Weights of a small mixture-of-experts language model, trained from scratch on English Wikipedia: 8 experts in each of 11 layers, 64 SwiGLU neurons an expert.
Below are experts of layer 2 (counted from 0) of a mixture-of-experts language model. Rows are named router (the router's row for the expert), gate (a neuron's input weights, with its number), up (a neuron's input weights, with its number) and show model dimensions 0-127. Each number is 128 + 32 x the weight over its row's rms, rounded and kept within 0 to 255. Numbers have three digits each.
Before each expert's rows: "gets" lists some tokens that make up at least twice as much of what it gets as of all text. This comes from a sample of Wikipedia text that the model never trained on. Tokens count by the router's weight.

# expert 4
gets: " the", " of", " in", " to", " and", " a"
router:101110132213163145145116133164224070202150103089126190140112179138066172148110167148099129110141109112118133166104104134147161139128129121124087142144113134116181099088138155105144074106130106145127120111121126116112123115048108137173153103096104177197153106132119060140101146151135129158152156119152151172119098080117088178110142053132139125187075117130082118086134166124065120137149
gate0:143131135168140117106127100170118150090099096110173172159121162067095143184153115140076174151108148148131168127045156167144097137144177142135083131108092146053165115125200133146084081063177127165119160100133091153072118142123126187097090109157155134129159130109104130130181163138121108204143147173154153130147124142124081103104176129132138142197132116115158131128131098206121062109116
up0:131186130142115150116140128146154127146046156148097111158178106160107066140142127149166118154105164115118167116110201174176116175128124176140103121130112139159139116158108153148136145150156134129166153075131142144082134090146096094159072093097071096096164104124192154097168235117156126110193137177101088081163186093080122094092140119153099094098157084084150120108138145131161135109099
gate1:122087130167154131178136204127155120180108180119090179144100171181167135112097138115111158073210089118111117152129143053143132134176142133091155162141159150117126108085067158091137106100139092153142124085140121137158158092087149108152104127087170110134088103146164093111110105147135139149145153104135178105130158057192177060158155157111132070143151145136118131128110121107099224112119
up1:119143119172075151116100079144106059147103102117165112139179051143152170124126111079117098128196152153127160123116140137094139082121124136128139105151129146089113096133145156161117106104193172163117165104081135154120109177154171158123135138125176141065136111166153140140075029164108070186150150151089117085151080118091095163119072143201120144083145159187125113133138126154130101120090
gate2:103110073117126138071110118124102129101103141119116183116108095201130137186075179146087115110117123129182093127162146155150154086142186148111151159117114123125133179122115100096137129145129083143157138103104203140127129188142119125104156196099214087132155179068150119147140124051092111165106139160171181133089127158170121081152129182194172114161151101123125183128176121101124108144139
up2:097095088160159056143136116176161124112156149084114144145148130082086092089127059138122084109136095161152119148085129122144131083141118168114144054107123172125086161128112121073164136135158136115116156073139133124149137160164095132137132190165137201131100120083177132066165116179161094098109125121114119066106065093081095148104195098123147094149050102149153071141119101159107147142109
gate3:189113121183132153075102129146057140202170053164081118126056142100149168141113168131093098130127099141095143084116120172157152097083148091216116139146105192105177155175143151075153113098142145118209103138147163114148091145069082112155165130129149160131107149143098145115134135157121139114085107089148149180139123167189171106148109118103151086158121130158120112140151153120128144134090
up3:136138156150132110178127132090147114088074077091131119088118146144074101220171099186116139139109231139141133183113123170140052112160102171136161164110097108116126171169133151107195125134133153127094132120046109140117162116145153134117096155121123111118163118124149142068180144150150168136139102129128096114159183133104092133098153145149050150133073076114150080079118089154131145104126
gate4:128132132108171109139112178168108152089139110133111096116105144076106087109085108150135084094131129128137089127083198172167112163074084099118153147098165137134106096138113104110119091146129155178134151181135154051090155110128142178095112137142176122139149136108112100162084183200144161071162131108119151153140078105092113222099095127094113153126104131110095185093120071199072127107169
up4:159136098134166110108181180159117092102185152112152093158112109141172172125148127132166103134104176102121178078148101104145133149115153132156117074110169190156120119169119179094140144106183094140202160106194088082158134227154071106153111129118100164076103145100183143129095125187107133138139117117098147122150087095085141142186108074104141149112150121125189163133125126096079109104140
gate5:198139114099117175146114154153091087168123141127165094125179110097128097119139133140116196116166108125056177171146102127164116107150139193101102111117118104140141124119147112155109110108113112164154125083141133178157100132103114145152096108140055121137098071142118116159114107180165084118154150182146150101122062099167125108158132071090070128083096112067136117062050147121140118172213
up5:145113122156140172158100187144156197153135105146155085178230125068140186112165136115107107078108092100099141120082173110121077106121132177136157112117201136126179130111097147142131130149142187160130136112157183068145135097127108075138118164061147101181102106187143114127096164143132135129163115161140133182129124135095115127136129108184147152135169122127063111194111102160141074108136
gate6:150107151125130139141093065161161105173157108168177152113126155196159125144107094135124106149145033145144131153091126140117152027106112128196142123164148114118147165118147100138095128203119143161111168155100156116126128147064121195167103132133160109111140125116106127156132176093171021152108122132083142138090068162164149101123158078133120137124108157149149154104142048137143113141157
up6:156157093157115146162139123171094099120197151087115138168161080146158098173106133166080141166095149126144098159122147137210107175106142116124113130126117125130221134112156112144139146089144106166184147143101142104129120141147151124153147126136109189077128113066157124071051138157069175169138139142078200139156071141137189088105143129117153177117110182165185136104167159137119145115114
gate7:181127114138180077126126123148122124128155088084208137145130175145112185123051085140083063134174125126106168202136103189115157125099119102073119124151095161114178143138124129113089096163097131182110107131167088106144156132165108153096205192160158121127141125141141153079147106141118130171098109146169139132118104069139169148131193120113102194154125098146123142181110113131072161151151
up7:156131116136168113081120105150062122127139076140088114149134124213107169179101145130103123113099100085125221111173120155124098074116119117167130136132127140131093134154080120144144117152123164158059118095102123054083124138109110083121204110153113151162139106177102164140167162157039129172129162114131117167125122128100173018150156137119134129165126082133116113107169102158121153111147
gate8:141119126153180117186141189159110108126118135161130142146152157147087080111062150137060168118119180111123054122111133121112119135150089138118130183158113189117117123078159162126126138126120119158123135130093128126132099154173072193198137110114128155113115138147176129157139166114142169146141112189111180078135036080116138152117117143155167136141059120170129142167100124185099216105172
up8:094119112103119166175149109130162123121138123134174132071154200182124174086138133174139101102110152146152118074123148153086180109165107098114141112098136199186089085150131073116103171136140120096156050143121031148125107049174119141092086166135143123121128178124146145125154112107114136115106124155143100106110150082120142125199170110096110081111168092125120199096139111127099140104187
gate9:160107143194128131160159171187117128122095166195064133149065144153171142138126118078105128197207161186144174158095092113149092100145102115168127133117152116176134102132158155183151111136143115134154098163083138148135110173133160129099160103059116193124086198112145102143124122113082104136145066179095136143098093153129080175152154116105173099104118118142145136103104141140163173092157
up9:138097104143159095134091139111083136188135134102102144122060099156139101158103144203152175163087140152079134118166135095115155109128102044134094180112159157145155129087155087143086093091181145097133146075130110114117124158037108067155122127151104139084132133185097106126108154171148161133180119100114107137157112167041142154134119157168147136144118108062178146158135116127158185120094
gate10:162097107109143136194156092141117105145195103148141138113165140111155128145111140145099122153137179076094077074127116099107115133153096113106151119167158131121180123113115097173119134099138167108144087168124113135123092083093057186199145116158111126147110171116167171163126162139145144168128058135158168093141097123133103160130024129163111117132133081073132068150145227139117105119077
up10:086112154165133107187121139130078114109087101129142099107138137149146091198147099183161168136129136132146082109096109164080099130149170141141137150146048089117120132147157128097076133187120087170107155128140195170116116122120143157149146187157070190119176197121143150171100153123140130182120129078129077141159098110157038128146109111132089105115154168133138143089108130186145098186170
gate11:060178141137152129185143139118208119204117150137174108184092128145120097098055098134155111139147145143101141138139132111117158094103124132133101144096175144084206169158136110102095128160100095154152081108093099103094134082134152061106087162093125096173139078116169174129155190108119113146139130140100098082067125087159094201124177058142135118159141152135098159101122125127105115114117
up11:146081092148164126079102168168114097085126134181099149136119140144106064078155112083114114121081139151159155122136140101100134152127146134133103147099096091152081050151138189114157121101204162093154158101072126154136150121099147185192142089163096129146110130134120088116138104051110079155156132113182176177159148137067134082134075129153116097114088160125107095054145148132172138158145
gate12:150108142154178161163111100191095124153099171161192117150154166121138160091117092138121085132099103081077128204143172157123122163164143093138091092106114145105133130234118167148138157112162101113155134161107137091083123114121113145128124104120154201211149151157113142174118125196117096154112131169100097147187093127151105135140107148091132123163117122134143080070198151071108166142119
up12:100154186145109176111113170148135112077143157085166100192199146113111159134167093182125187152094099130156190083118122108178140117141095081157094094083168196098137140128120076141143121110092161146135151105143098087122141131158095122130184093187101147096112113112209147142170155140147072169077118169176120119111087100153092104153128083155106145144107107183091124087136134159134129145158

# expert 5
gets: " |", ".", ";", " S", " L", " B"
router:117084111116089162096141154112147143174106132076158060096151134159135109169161147146182154181103173050163112086166118100152142154079088108128173110187138130111177153057114139161132145136135111100044112135101152128109155125123148117150099128191125098154081137113152158101116123153172125035148150102134076161149081089107106115198112126159191172145076124148122122126141115117099103101127
gate0:113144067152084135111110164117163133139123129080163184153056117129096179106170145167145129125086130131151119145097132131147153110125134130125151162167129169143142102089195102254154120115149138142157103117153138102139120117153157074163114181105207169207132115122098115147081100123139099144079082140142137134081113101150173146146186113124126175107100088176101132075125110171162165126172
up0:173139126131092114193083096194131107101127156146136147057136136120076146129107105196143089134141152210173149111130116069169145154091122051133120144118095160119148123177175147179063142113087138158091120079147139070111122122149181134167112124157085157110171160148086174153168147132051109109147157133131126142081109135149131168124162070143094128132136119077101150082143111174137122112095
gate1:084116119118167107087147122086112182140107093138140101158127123131171145133146166102142213105078149043116150102076100127131121150152120123061110130160159136145134123147169153129137124104112097110131113116116165116133136145103176093062109159121091151087113184128158126182108171122040098164172207158109143166209086127093094067121140100167131120133157127170146158098194116096111130157107
up1:193166116144146116076155126170159123123106133089137119132102147172139111169185135149135103154131126120131126141105130111129185112173116163139158157088106090124103118074101199137102105127123143194159146106178138118105112109210100196130084166156149159099161087109152114088152109092149169109220103109051144077156120103117145149177136115181126094168113118122133062147102085102193166129112
gate2:090088122133118188113115085173138104093126135165112088091153150136176154168090149117128126086155122104134173134132153109186102078071156163106088129141127193173086124117129106147196108114110077170123162111137141111159104167159130158147118118110145078143051129119191168176092161132140176118148189126163163166129099073113099081194183166140138117168126168151167162155134083096151123171131
up2:097103147189120131109108101145097063116123212128137109112169133135098113092142126107151096118136114120115164117090140107093136114066039048134121084097154090138152147101131123124100106187140176203129139086132145202116167140124118158138150161197183140198149141130170080131137108188084132135121132135089053069157124086083117126100120159099128139119141150124148080131129082108118125133141
gate3:155095105108112140147171111140137083084129145124111094056084126160149118152115180186113155169101129105169138101158123137175156139095122113091174142172093129133131077136130132189200143111116084134152128108104153085138121171109129171125125106147120196160079160075097200108083088198157119110168170161148164174123172051117119181177099177121108147155139126085113121182129107129118153099127
up3:119098107117117156107100089186122117095041150135143072156124186114129092211122144166102141086101172107063124110093163138126132103130183103047113147141162140080154166144145132126078168183153139138145172073102155092105124076114094096102076139099136123186154098198142128139119158161140159163140170137101167159144142150122099127117157165152134115163120150148086151084107106168116123145199
gate4:177147108133096136089124146123128123123138163106136035160157135108109123061100123171140161107143141109092193110135125117119119057144099103131129071152104202146096107115139130160169129054137143105127106134143061157109135083122148113118109081160107170147068060121122102130106132255133108079118130113113136178130077108124127172136113093072103149093122126105099145099129182167131102105136
up4:107129125148148141217102108073125061123115098101095155117076162139088144080113088087062153138134148142194086115123145164127134175109062171069116107128134118129063154108143075115124112128101137147058084138155120094157150126139124166109152176110072124141124085165192108178130168147142096136098127093168181096110119132158141106191126120075143111092148101149048133127113151115102097143144
gate5:108191178111168165086133116101192071118141156090166127111117103152171128176133104163130153093098133155117135092126098057160109069137135106097122136120131094135108136127163173094141140144106133171101150134140136118076185162153143133141068107106104121132047116121091186186120156146121145162126097119109158117069075111107146130140145109141123099173024135069058130085128112179099143091137
up5:108164124144115123079161117085113112151070121106111117186154191166163169181084086120123164134113190086131192134111099131168096083129181165130165064101157172087103149101105132118128112115112118113133176171116130141091108114090158122117143210156150144123106095115089130110122099151127155104088194179078130117197112157114105094156122055122163150153153146162161117071141191119108104100135
gate6:096160093144074129067124137154144094182115138178121141134096101122107121089160081124219148152100154136115161091188106138101148094101108075140124097145123113135094123085146077148165140133090101191106157146088128127106135164157160148146079157120141144098115098161099123172133190103123103127136122087048108176122125093187119062123143069137100135138127143117077122095121095105047202124093
up6:067114093111105152094065137135093129090032126158116132145178178176177121072097100142181123085153143089134094104141176150136164127121100167123122128184127116121132094127076126168110164157138118142091141092118104107124155186169109157103171110102123142130132100119128092170149198196118143142134197156119117095101138094153149111121207159101216116138122099129128166173103142087109097127139
gate7:099175101111099169113163130057116160128116204110090082150132127176146105178110128154106144156134153145168164140138075132119128068129113115148118128182118122191172151089233140125065103092132123082103116160151117149145112148154131141130111127072160099088051077116108167113161059160136128130172117134070109088141132123037139120092126139202129140083126108124125141129097130140135119104129
up7:085116147149056129147159094135107152147148074064107078139093138155094115155125094143085102161106110156135134156053165113100109086154107148079110127083172100139128103115108126128115109102159143119183130182138076089146132141096107093154093156080094180119153070181165035149134121115134145173159071118123114105063149161133145080133073130159167112122183126169099118155151173170149123122168
gate8:136170076164180163115089078124082161154121124129148062082106099128123185187160148149152119118139120055107186117103126122135135179122114089149182174127126042098129140092136116189069144134121122122111124154091163159112124153132160100169132157160121178121064146153069118131108136155091165092132175080062107182125133077120135139097099156095117146070126108113115117152058139106114125121095
up8:125115138062170127163114062076162136130121151065116106128121101116160182100095101191153108154163057083136145138176151219119114157155128154112124131155173179124104108052119208092126170140162105102084139167161096099162122157127150169104083133137149091085148107116155103105143136122155162098156116095116147157119131154155049137134100104108164110107092134139114079123160110137168180169117
gate9:145149147079132160161169165133200160137129154136085149136121179111203089162064114194138211126106118116131138123136074202162115170171143176062187144111152106155104110100093183132122148084116053163114147162131143102153131085105124121168150131088127141131151109139126149137100098088152145086091156169224169140117135141144121120164152120172125124105123131118130134089137179148145160137149
up9:169144110074178149136204163109145170163126134114134131165159129113187146182152119129127132117093088123115156125119123198098111150086191107130102152115179135069151173184102087096113125102144113179213164169160104131133169064111145144061147142118114179142121081077097160144099073109090151138113088152140166174158121110127151148057157114115134104136122134131115114117176105118119136178184
gate10:127116089120150103124110168155082077107083189127117100098136141109084106080173073146219159157127160089110144112145180121082140064111101151123124114121129132134140156147130112143108170139180112117141128095174103162131151132052147125155103083167114191135113099145149111131142066227116066127121117162049083082100080083137149124130130125095083083111113150078144097132167130129127136144129
up10:138153124108132114106137093121109110138169162149152111100152120179125112135122138170119132094164152174179153121124134128199176170106081127156067054171144136165144089109143098137137127100108129148118101123137123068199121176124161124130083081142184091124083078144212137133146112182160144159148105137076185077127113104192172063161099137158125141145073134137136103178137117087097149115061
gate11:133155097106110182174155128165181155152102171100122141148111104145122104130105084167161103176150112116134109118075076082147173086173082111152138156117130106086143125063183103165118130136159110136122170148099150127174134174077117097202067106158119179144147181124164158141080102138173150129143129090119136110156072152129196131101104115119227144122100115106176173137139178124173096119147
up11:152142103116164138170176149135132105117136119137124182112113071205111107097109081177117121150145137140086076159113154123089146143125087140116137099140155132081080141105138079163149127151173135125176132140053125109175141170155076103137139114130136136110144054090139167109076085176120144083125177080174079175184106115126156129114168197077126088086078174177174086145159134114153109137113
gate12:114115124089103125147116166045088149126152169149110094116118105117133122185132172114116121117133123086156099100141116134089073121151084143176106057159108191199161110122154134181127143111117138176111076125109154134135091136140119166146090124116108166066192116129119153078084177146130139100186152135121133160065113090125128123133126089090163133080115122186152222152098096058119087095135
up12:157118142153122103147154087128134124128101148144107100090127094160128137144153108105141102122145136142096116147059153074200099086161161087147148100104107104094069098136178155103138170088141185100129085160092125121107138150126092072110109074128141107170098088139113105150176034170185099107086101087148162095139105184089152118150087169108092117163149057139128067096073154139096096106163

# expert 1
gets: "\n", "-", " the", "|", ".", ":"
router:143155135035151104125115149165087139128092138141117205126163144128093104106191130095100141170143128143092142147087140132107131118121246093139093142164137135092078125223156093126116153173078175123101118159148107142145148121076119109066077156125117140117148104114128170161094127117116177157098126129120109110166147146140134133132172151169133133054135179109192175154091109110159119081119
gate0:101125083126140127214115084214096107157140096132109139126156083157147146135100133124092146139129102153068103134142100117113129117131125114124076127184173093160095125129111095083119157139097088131145123095151141186234124089120177099136079141074139183090113075170144125118116174099165104104060109146132105086111114145209168184091161115126141138071129156137152138166086128103112118140153
up0:159116165137115167106126146107086141119155136112104107164214103115086132109117177155161163107138110110092130130102207136094125119141116148065113120154124201056163153148177109098130162140163142118097126120143100090186125166151090144150171107146154113097165088138161121099147178143156157204105143103179092114110052079119205148083150125128121144174101143191153111121143143197120116141160
gate1:144207130159124163134114145128149180146048177082113114172163087158084137089126077119163107188193131135133165120188155110102161084136111061155098121123174126120120144145095118149141140086100148135135107081126113112148143099050152126119089140139160123167107100161155112114123141090120124129184139075159101179127115021108135109087117134135135085111084097116130132086138053085142137109100
up1:143090088189173117086169079070141108123133064151089139142128151171132138109124114150114057130157132083104098116048131106104110086094125103142154106101122141142133145187111049061081146124151128090111139177048181119114086133123139149137095107181136108085167150175130084102121110110104116082153105161101091146105069145147122133173132119103125136117158154181149124051144093155133127147083
gate2:164119062109149182151122123106075137105086087082094129104114115167101132166134168124175137120153153133127142184140135128125176153118126137132133159114173100118079125150166145109142119045185158143130114110102157122120131128127112096156102153145164184095080094118080139127157159114089136144087108116084124177173127137077127126080094148136160115221139094157212119131104092060191155200091
up2:148157161126107182189133130160079116133131130119105123121103121179132110143146119101132136144134167133133126183160159116105161191151146094094102126084194222105103139180119115116136106140150090153072189117115172209154180145137098087132080133087143152085100119138127106158121159134101132125117081130077131071183159089130111186128129177164175129111131075101144181139100120066180178120138
gate3:138162111140114119130131140121088099076159123135136115119112105142145151208112145142076169111102123066064127093168101177128129142153136115164076186130147096082163136177100087115156126100127114156124135095134111126123056139097168109055062143159160162114127173172162115105122113119143218188136119200214130103158103118151108136187130139126092126123111095158138071101164092084148146138133
up3:107122163150132100106156131134112126097111107162153150139128152199207159115095164160171188193130152131064197147100090109123065151119095144145151100169156051153107091091132124140076129102089075106076049137137133166155164127096137144144125173135172096109130090117160105197146095113131159132121146133132133134100160118114156106179106070084084148154084131090116111131159131168081116172118
gate4:107110112129132176159172150142120148108089176134108120186143151174108108111146087160100122120107118178151138194097141134182167083122134133109126089101118057134147115142115117117068070176074155202136112157121162179140149089130109072071158142094161170141144070153089122121178153142111189098116184148111118106126074165126081128154201096104111174164088150128133167072121117095102125113124
up4:154130110094139088133131161109122106144131141087122125072094142113078111180146154089219139058157085153154102120132115119089071162165133186180107180105061103127129136157145119088104126121148163181143115158073133075129144146118141130112164140076114139146112208106099094085144143110129114067119054129108147184101180171098084131165136105076116148155102113087150089133085092105118145097139
gate5:126179134157167148155118187192115137089069104130127102169108162160143154080163114115101161149142156134112115123157175165112111080077145135166187109098145138110090164131087108107137157120158116143117083144154108146148172026106157151108151163136181213078130186112137137072110143159154111118138157117112105089152087126139114136116078079150059128149136111099095168172072158128097086096116
up5:123141157172152112084166076057114118128109104129153133178176157124114161091121158131131131163168152097135212149150097124126137162119095060131172124090181132117129111096096204111141158100086102157141127101091173082134109126131175157163117123177180156153106121112127145121143010131068143166144154154181117168172139085135102116111160119077116122137079152147162098130165174167132157129122
gate6:173174098108094140105113163121127103146132084117126155083102075093124156228099146115166101121147164130049144122130138191159111113152101150076134106104125191156150198159178096148151144106134142084149103138137157132113084125124111110199084053134118169102111129177057132120144129184136159123108131184158148084079140130116143155123137123080147128108093180123150178170134154078135145088119
up6:118112137128178194088098168134111153154119120112171130071153114130122126083167068098182074070179138166125115175143138104123089173180206112141066160069133138078152106155170123094160139129081144152119159114140100105138190114132088148120118156128171126148143157111148131147147168137116089134175096110103102093141105090106115126131093105151153134123168136183141091063216114065167113123149
gate7:151149089151104129149126144118091111174107080106176165189124118156152136102131137095119072118146151175169097113067174121115121132092135126188150158222134060136100190086091135103165132089128131055112095117093109108180101076135141126081113132145127079092109083077120165131180114143105110194128157131162199125115100105180064115141103123150160113124116124131121125147130106123131122047122
up7:155132147118193191145117124087133123102122100168137119120140179122127137116173042133109144104118163160146130115072152115109101146142106140123092142144124162059078115113139047066114157149170206097077169083077161144195072080138158130109103089117111111189104123154114132149169175095094158125120139138113154121137164156178096147178114111135125169102170171117078152081171095127120109116138
gate8:098172159163077166170137115110114160116148131115190131112146115136148096126113099121105162171110184127106166160161138234110156154133109149092098121115159097107089142205200144176144081115139146117074155109106132152114138153183180100144160179151089124129084099146146132146116136096145138148083119146107192046120122142136118220129099066135153125117102137146135143195161098138150126089143
up8:089100137106156143135146120138101173177094088179110079167109078082180119040107106103137066110096068150102059142143112142167142130129151181081147105154136171081105138140094162122109164153098067064111113094126101093113099142123161169097143066124176158120124218108139132152117148151104117105146140128126103157149091171132123121112142096161130117161153157125142101184110133115039144105115
gate9:174153139174121103162155151162121161177127156120117112176104175170166108089094086114119116191105110120155053116102174130138120163079144102168114118117144129117075119170109098131092129183115119127121076156137163116127119087095119149138147141115236205090186154147141097157165117143125161097188130104087156160128137083200166122153128089175125165154120115122102170121135069148149177132156
up9:131127156119149136153124134109154127105175068126137117116145184103137084094101151098125174146142160162140183093098104094073114082176115194118166184127163118105114152118101090201116129131150094131105118087113068116162135116160092143136107208104052137120079133159174133149140175175145141106102190077089172168096152154090189121100114123137171124136095074084161092106125110138121124193135
gate10:159127178123142181097115125136156120108131165135085135131106103148119095107132140128096128106119130152168096121102043124120165071155122090104084105111218185121144162101085141087098123115077091144112178102187116190098104079141115163117154127119127151134140157153139120137141164120108081097074161139084099129092106089108129152127130067242138093169142111116149177130081111115080183078140
up10:072156136080158144076105117108091094153140116096136148106136095124100132130146231142142131161103110086162126114106142150119181101148143184176116198090074152113124153158128092102117157095110155150154131121119109132191133157127169139137093074093109160069146129112137137037107076127126086180144147161165121124148090147127125147076153176139115125146135170149112048109089171117169051147108
gate11:158172120129118138147113194171109126089167070091104083132159137157121106089107142119085120134095154079101097123195182110131111060127096066103065107119172154083127154171152126171150146117141116124105121086127076153133115096086134134165117094171110202138135122086145100155104126210069157156178158174109133112183103132139138159087121178131109120085109110094116176139083175123144158173130
up11:163128094205180132140148063118130112109105100138149119125168163117114208119103143112174142135108175095105144097200120133122120132086112109153143191167124191076090185144092147150113102127112165192112145104108145164122133074104154120141156161178101128117120147122171178111066165122137137164150180108160104174106114102148136100140136141123094149099085060159124123194165187173079142145154
gate12:067132160090093152142110141130060156133079132140115166139136116124121161147154143128104078115169175122117126141125095147077127149105156117133112179120179047134093100133134121160138099125133121107099106164152130137173155078144140164166122168163110158068186120158125128165118168101096130136096194020175160122107124097125103082165160173150185127196113105161167154157094164121061138085138
up12:163099139150094119124115122130175137181159122118125105088107154125114184166127159133116195127117144134161142140160115180147100157106139159168138083172140131137108070084201086189173085126141116070167156089123166039136138207116158122138083154074139093144109113056103134140125176145160086141104155187070122152155107107133128120084158168107143162093088112121141134113108147197164112152124

# expert 0
gets: ",", " and", ")", "s,", "\"", " 1"
router:142130120149101120193159106071093195100132124165166138156139136172111158135084054117162099115064096211106201101173157149100142099132138206134154118100142138187112173167136129128123106153139102135165138078154138142137127113183090166127163106101123111095175162091110078127138149111105125120111048059117178120158115097101189093123120110116092146090160104129114140142154177115165116124115
gate0:077187131151090134149114131115148153147118136165148174089099159159113072136081141092080090153232087181139129123160159090130115111138087139171133117106125107115147152083137101116164122176165116104123113091112117135157221111175091099110154117153165136088125160155180078124105117121141102136134102115094112130170123104131130107146090129216149133111178083186126099069126114154135081069073
up0:171118138104140085170098105154141062105114103110155093127104143098124128072112100134122069163133095130176108142162054155106106156103110088126145201134099152127102184154128227145112133119112139136094140153085148152170115115175162139145129212118120118187131120144125125114090082153090142120096107126179110182116120101105175132069109146143152154107127085167155153162219139095164152075160
gate1:123156140133072127069125128105126173137131144164167152171147118143166115106089109166153092036138139101117178160108147070076125118129199105184088170126122122129091120128113153129095121125197116123125158098120152144088177092152178098076180087157138126131061111106119132095089138128175072148095102153108079069141088083128134119123157160137089087064163161158151122113073151154170137125098
up1:104140150194181061197137136141153114128109187153136127134118099156151141096107155135068103116183126118155124143106107113143137145088154094180161139169129098105140100083178095139192147148095140131135111105110119063116104202109032112167102168129165123133153125115165132087196113109057117090079154141108079116149136110190158147170147087147106117153138150136189116169111116135143161169119
gate2:113147048066085151129116112156123164091090142187078133050114065103158181131100153152165141079126104082096157123101185153125115135153090143192138147148135118134130176093179125124100086180112160111116184079113162130122150106157133121126140120128134137135109133091090080122060141136111091090132101078139124153122147074121147152108102131077125121123163176166142153150144063162174062078126
up2:144147168163131093146185107124122096161131110165136102140092129097118179106099131158106191122152196115086114091154091125112098151119145150156097134175064089155148171111176128138138151080165109158129146151164074090136112130114109098078090175067157079108049108124141182143140053122186205118151117147110170178111153116162143145101079112172088105082145154135124156140106152166110154139163
gate3:124136097106118127132087148159156162110141159190159077144118108058145202113172111094180118130129099122120176073122171082130140065135110181143135157090155145145167148161144130125104110139149106073142106110077119133179116126139091188106155119125197181102126131139168095135084141143192147132137133138169159102188097150086167148120069102131047147152118124142136138176112127119048150137073
up3:143125144132166139083144120116149122135132155132135089121123173138168090124127105131121108204111123079168100130116125079077139153092097055110158114133111092043158082122150123186185101097146220108169160165106103156060086077144115108113116120078115169179156151098068114113088121084161125129159117139079117116141111147132094108055087134137180138133160070129156172164133140136096101140157
gate4:103171155127084102136118131135146185139128085183123095153103117044138094146102131149105158112119114092131150100152153204146153084156113158120151116120184154091137181146155126153090126130129099145158108135102117169121092120152171197072142086098090153118127090137120180125096209132147175157128134143165104112145083130105221096074135151217127086155072145133115137117178129138084150160121
up4:131176080071139161130123148156184094147115131156089158104115112136085139126150122137108123159137097131100122092150168095181085134119192108152103160115083156120137070072098156091117161160127093111128095059155150057078155202113109100135101094141098145144133080184099160124153140081187081172157169124119100173152157114147077128129154073052142138144087111129156120153119137101112102076174
gate5:101144135152103144153122093123133159135120120178133156125159152101106119149047108161083158113065079120151141134147112118138138086120099128113080142117148081123140170132163174093105138097083168176101185090130090095113121150125123134114089115103143147053137134164182124155154163100112051219155143107122174050096140171112101124146153159175186102150164149173144192132136147086131062141103
up5:126148132115195128118168178158132143134143134059105164124107133146175135122163080153182104115126086174159205122196148108115148136184145145118156101117115141106092123108182148081133056151064093140146207101110099150139092144144120167159170128135181141132107170098094110107084069130097151074145109108115148139141132133140152192144132164113090136187137195120157091136126130122143165059166
gate6:155146143127097111144102140127145133125112123177153107147148128098160162109126086115096050114163145127068111124188092173067160039156096228166133148179100139111075165115103137122061160152140119125130181124133112124095102116161100132109138109115178133098138185092088089137095144106137163147089124125138206131127131124145165097162091101078157099158142141196083159114145085090097091134101
up6:131108117126112154098142132095132124149187180106112113118165186156077119112166103143154105154105074124077206150134163193157154182111090112066141100110099112157101098162105137101141150124136127147240149144174148136166132168099125171126148122154135138120142121132154142131170079155065129135234192155124170131095108111098093094109104136106091107140136150130114057131148100116112138177098
gate7:122132068120106149113101190120113199098100127157112138168145091171097097090115196071085101131157157146129100161094165061089109128075134123115089119148051176182044092150109104121114096115123117096170111128130164107134100159167135096134126076105134123102144115117105128130081185149131102098131102103130177140176134122137086162132152162055199144130087107173146124144131108074157092104116
up7:087106172125188120117120091105114112187133109186134134158115133114099119084173068119145162123178144085151067162117083138107076116127073128119131110117193149112155148126135077113141155119129119098103094136110075127149094167122162119132136166073146084161035148178170110192165113078129139134180163111122142153099102129114034134134138123105101106146057146129116116076093115080121117152173
gate8:151121089089135114143129135080137116129131203096112181079084099109089079144150170083164106134143151175158108119093106129175144151129093140110137064113099104204044120163109123104133147095137140167126101146180118137085068147130177082185123107117123136130096091116115088127190123172096086071151141098155169128076188079101133170135125136109103164095167187116131103119108187104139143127148
up8:137126130191144160135072149044129140107115096109166121137134114131066151170076104137104188095131122154103158126108160126115093107115099126134139093126120202158095137106101147099089122164188091120134157138084165166181115155111036159075141157122197098110133144140127119093117031126096085116115101128066158164110090126156091153150129118111113184101127084089144119096105084157146133116176
gate9:145156117154106117130122128134141152133131112178112147097135110049169159150079099122104172181114133116068227086109159145125079096105097189134075126095160174184094117123151072070116139127123079107147157126113102158198107124116148138169164129166086077140117136065131072124142072131125119156109140111154143126126114086095102126110129091078160163097118116147156160129091193079069118166114
up9:120111144073091123143104161172123127154191177143096105101107181147112111104092111149124090148096115156165133116134161210167172115145088177074159160163082158089147131149107101148101157178149154096154136123090109168141150082099151198146094150105110072165116078089154106114138222160156169118107112137119122088145119096082076119064154152107141146124083084107097101184110116144089159126126
gate10:144158174158141180119176134121132101141128100143043086089148155094099090123023152116099150127114155107169154117178126137143144052142111103117144143154118202128111130132129162054143126137088142182199143131134105146129118106147115086142144138109107159156159134108061118157128069199154153109134142144107084098167132099084096111146099167130145134088128108139114106098126204180070098106147
up10:121207131172139153128133148162176058139133140136188081182116150118146121180120159182161144094147175123114125193115079109141133087099148104119124140136173099137138113115139116146075136147128150167065190152132142143086136125117119100092091170059073120121158102154121145097140100111045195163156173157112085119148147132127163110107134126161121086153158158100045128170092135118146131184092
gate11:127139101152102071088070095100150212149132167120081123118114123181178177131131134128085091137137159168148130111169105079071081068175163178097125118165154161164149144134142180125142124076112162148157119154118091112135173111161157139168110134100132129099114144139165095136076127147147096175103168123154157138180185155181195161186137112136137121168097097158100121087188165086118157137112
up11:099173077099098153075125169152120169117108139121187119111197159149146168143113075138115140103113060138149148108157132130120161172142134090119099123109147127154144113144139208136083163118148161081138109120211126140120064091080179136137096130130079202117210118089173097124161157115117094131114080163153134122172131150172150081123094103133112099085161098085110099129170183141166098123148
gate12:125159094187099134132147097208152119128125186130132142113134091116111128129072101190097110159148118136180149159166160118174150162131124123146118076159088088154079130191151173070115084150170072144142121103119133147148116142136063149100085097128124135086198143154145168078222185146152095127076109160091180095125135131140113192078129094117141107112122144148124141099121142117094069139123
up12:117126160171143091134159091134124100119144156145150186094165101151052092118130134089111133179157160117095130147124127117139192091145171142182051106094105164069121137091093110144206125131157088089155169139113101109197169111145193147167096183135194164124097153127134133103156079155139215130115121135118093075127121132167110132106164126172172137115148071144175130089131153116112138152140